From a checkpoint of a small mixture-of-experts model trained on Wikipedia: vocabulary 8192.
Below are experts of layer 7 (counted from 0) of a mixture-of-experts language model. Rows are named router (the router's row for the expert), gate (a neuron's input weights, with its number), up (a neuron's input weights, with its number), down (a neuron's output weights, with its number) and show model dimensions 0-159. Each number is 128 + 32 x the weight over its row's rms, rounded and kept within 0 to 255. Numbers have three digits each.
Before each expert's rows: "comes before" lists some tokens at least twice as common just after its tokens as in all text. This comes from a sample of Wikipedia text that the model never trained on. Tokens count by the router's weight.

# expert 94
comes before: " |", " (", ",", "\n", ";", "'s"
router:165113085091133085080164186140105099154140079162168149106175139179122154103129131124161164142161123180186099094148087085191173132103084089118114131099103091177167129153116173094162120114143183165101132178114110145101135085120164102108138172139091103159185110108170144125111099172126062084173149084111119180112163128105138089163135159177098148087130103152222146135112157068089134128107157142114127124104119107141160149144125063172132176186206112134112116114092111154109148094145114
gate0:130114151115093090095126152111163090168165115107132161178135143155137133187070132135138133115109123100111135064079118101144104161130123149047040104108092090148161140086105155132132156156155138151184139105118109195156126130133128124119069166129161060156145110152171155175143083189128074174147066152124124060166081118134119143150114164144114174099182104156136140144140100108070157167191146119118121166089107151099119071155103104121134191098113126128096188178124155083101106145187120
up0:168136147179154171103142107134108140134085129130122149095120123129103103144094138190078110131085141125087101110082167189086163158121102175127100103147121124165038113134162139112118136152160053139127163146156139111102096118128155153097124095171152110136090161142150128129171100092137185122069144148058062146103128109147127142133117093123100157182075113134146126137143117114076104160079186121073177136098159141136237155086052142125088107118216157091106125078127104099134111136135155
down0:123144162172129136144118062076120193151114084053099181101120112105167119108083150092139137174137119132121131150143092171124165094070111124148131093129192139100071166117141038159139068138129104129080187109145177138141137098163107140092110136116155161160103121130143122124168145088142156115118174106126121215121108097135172146181160174119166091106096158118151142168140109171100134178098127135108148111098114066170154180125033091100151131117127128103132059141146093126145122122078082

# expert 68
comes before: " of", ",", " in", ".", " for", " and"
router:154128137094129068090191109140103158126181101155129119125175155191116158101131145118147177143149102177171101115140142097162161156117079140054088085112117107135126152157062210114153116145175134183120165150070111107114153085122120159121144161137129109135189082108160158136129110161145100152160195097157109133122186156088161108161088150166099170104165083114148150073109135116110152082180148169102115138087084108140145130146150090161127130201160117090101127139081084119066167083146090
gate1:114176130142169094134111162120145055120169126138110157091094131100181113164113198101155125169082085122122099119149120125126113103131121146132154160051121143144124084126066147111127125145087124196048149138096102156095162130083186119129104109124089144088082149154148137144163113111127126144131181150180173147184126160154131121151183136111098127157163099086080147139056152092152100100129096187155104145109186119152157171111157142155148145126089147160102165131131190100053165062157063
up1:158089072126161081140107157084064113134127102059164094102163121116123159150083108114131098097155094108155110134170106125144109145124139068207130147168099138167165154182140117108084157120102131187129146081161127122157107122074163140140144189054133099193110149105123058124091160128171131184104108110110113136064140147183102189139138124168114129110203089111133072126141083164119093107143216170095147107149183123142134104140194155108159107127130124143123158111121150099149149105154112
down1:135099129139106147167118118118121195110109070150104100097137107149151122102144138113122076113171119160147119111107116109108111124109164140144106186110138111137150193144079187133141144126087121134098096165121123118147126159145156130150169165127131160167147098112098120122148078102078104169148199142118148105131212083141135128114161102113229087108127088114147123119140121109091068140178138141091131061119096093214167163127167188106155100146120109146183123080165142129098125233048081

# expert 89
comes before: ",", " (", "'s", " was", " is", "\n"
router:150115110097135090098181162127119092103163080149164117105182144168116175082117152097145173116144128167180102108149093104186155153083067104099106113092116099165191146164117153121147097130147194152132128163105102133095154094117171112119135175144086100180176120114162126100089103176114083071181153100131110183128163118100113062163102163178108140071173077114171153116106157064083155145125140179127126131094118086133152128124143086177178161190165127122112110148112096173095149103164106
gate0:103140122108162136189135058062117047113087110116080116102116134213164132132160123110111132097142096126143123121124127183132138161120107130103085131093075124140117147117185076124096098149173133138071139122081154156185107133082121084061078078066143160124162151116144157076151158122148200129155130137101149150164145161114142084096136142078121149125133156085063090066097104110098176054158155163080118135088143099085060103120117134096119171127125149171123119161120141114136164124104130
up0:175092138132078099131081190088085158139145108103156152113122144157121122120090202113157140111173111159093159101149102078104112146092103145154127090146187134075098084125067143150153153108145072112159074133173152094170125108129135123174175151158164159116182101140142084143094174132136048099132203126165113149104141092117144127120140119124105140133159113166143114127149138157203151119112117032203086085188103145176147146127171169160112096111103144165107129162145108187137097154148137
down0:162108122142119077105189096142141096106155117143124124117154156135182102128133109145183067162088146163134181118173170159060161104136171158138115106068105181119196147139140065153062124200150125159116075145064120113191109137136121068124165117126175140124089115151158174087142142103149107106155111098106109113126151088072078138105061119152140140141122148104124114119047119108117140091115097178146148205141143093102148148099120148171080154095143129160103156150128066157115134093092166

# expert 109
comes before: " |", "–", "8", "6", "9", " MF"
router:176143124099150073102177149112107100139149111151121146129192165184131138088142153099148159113182130174154127093155135091165129138098090133082067104106145077177145163159105171115132098131154143140189113163113106135116108121143136130122147121135058104178159095078186147118133107161117053095148154073124137134137169174096105090166130165179048181123137097108192173124088164062098140106124148182113130153103093110167163148121156047145162140136203123119107128135120096165084123102151111
gate0:105099140088113140127191112095152081075164105162074129139190099107099045093162143090181135181140122103153185151129084136167159097149098132088117141147178126148185133108069112149138100108124109131112140121137067202153101130166126114113158093144102121100129157106107139114157231103207125109137124066062096082127168100107144135117160126165128179165163115146116171178142142080089103124107153105107149120119130126138180108099109136147144107115115157054108092117126094166095110069137119
up0:130144138195133112139056108161086183127134187077132071095138131136152145175085123136126132166151101170101088110148160102130152132128133110118109090086079161157074153160157123128094161136122136134116113139103210112065183098127125119150157160109151120106211102156181120098098096114093124160155146112159136165137138114188082136127113078110132062123125130133116065000148115123138161135112133124130131138105118148173106160191103076123130152155148086175089112170107175107128132143167159
down0:126097122100143138214097070234104128082157057079158156154129179136161141149139138121142133170084126182075112111132155098146074138125118133180131106090128125158133148128148143121137116076135135129146187111055191119171171131107179173076113114123109133101120116102153086088147176108122154098138160102097100125169184131169060111115147074135142145090167144133118092103104105099088122058141146118164112127083129123169107130144133103160147124171163111151059070089129126114101156119133182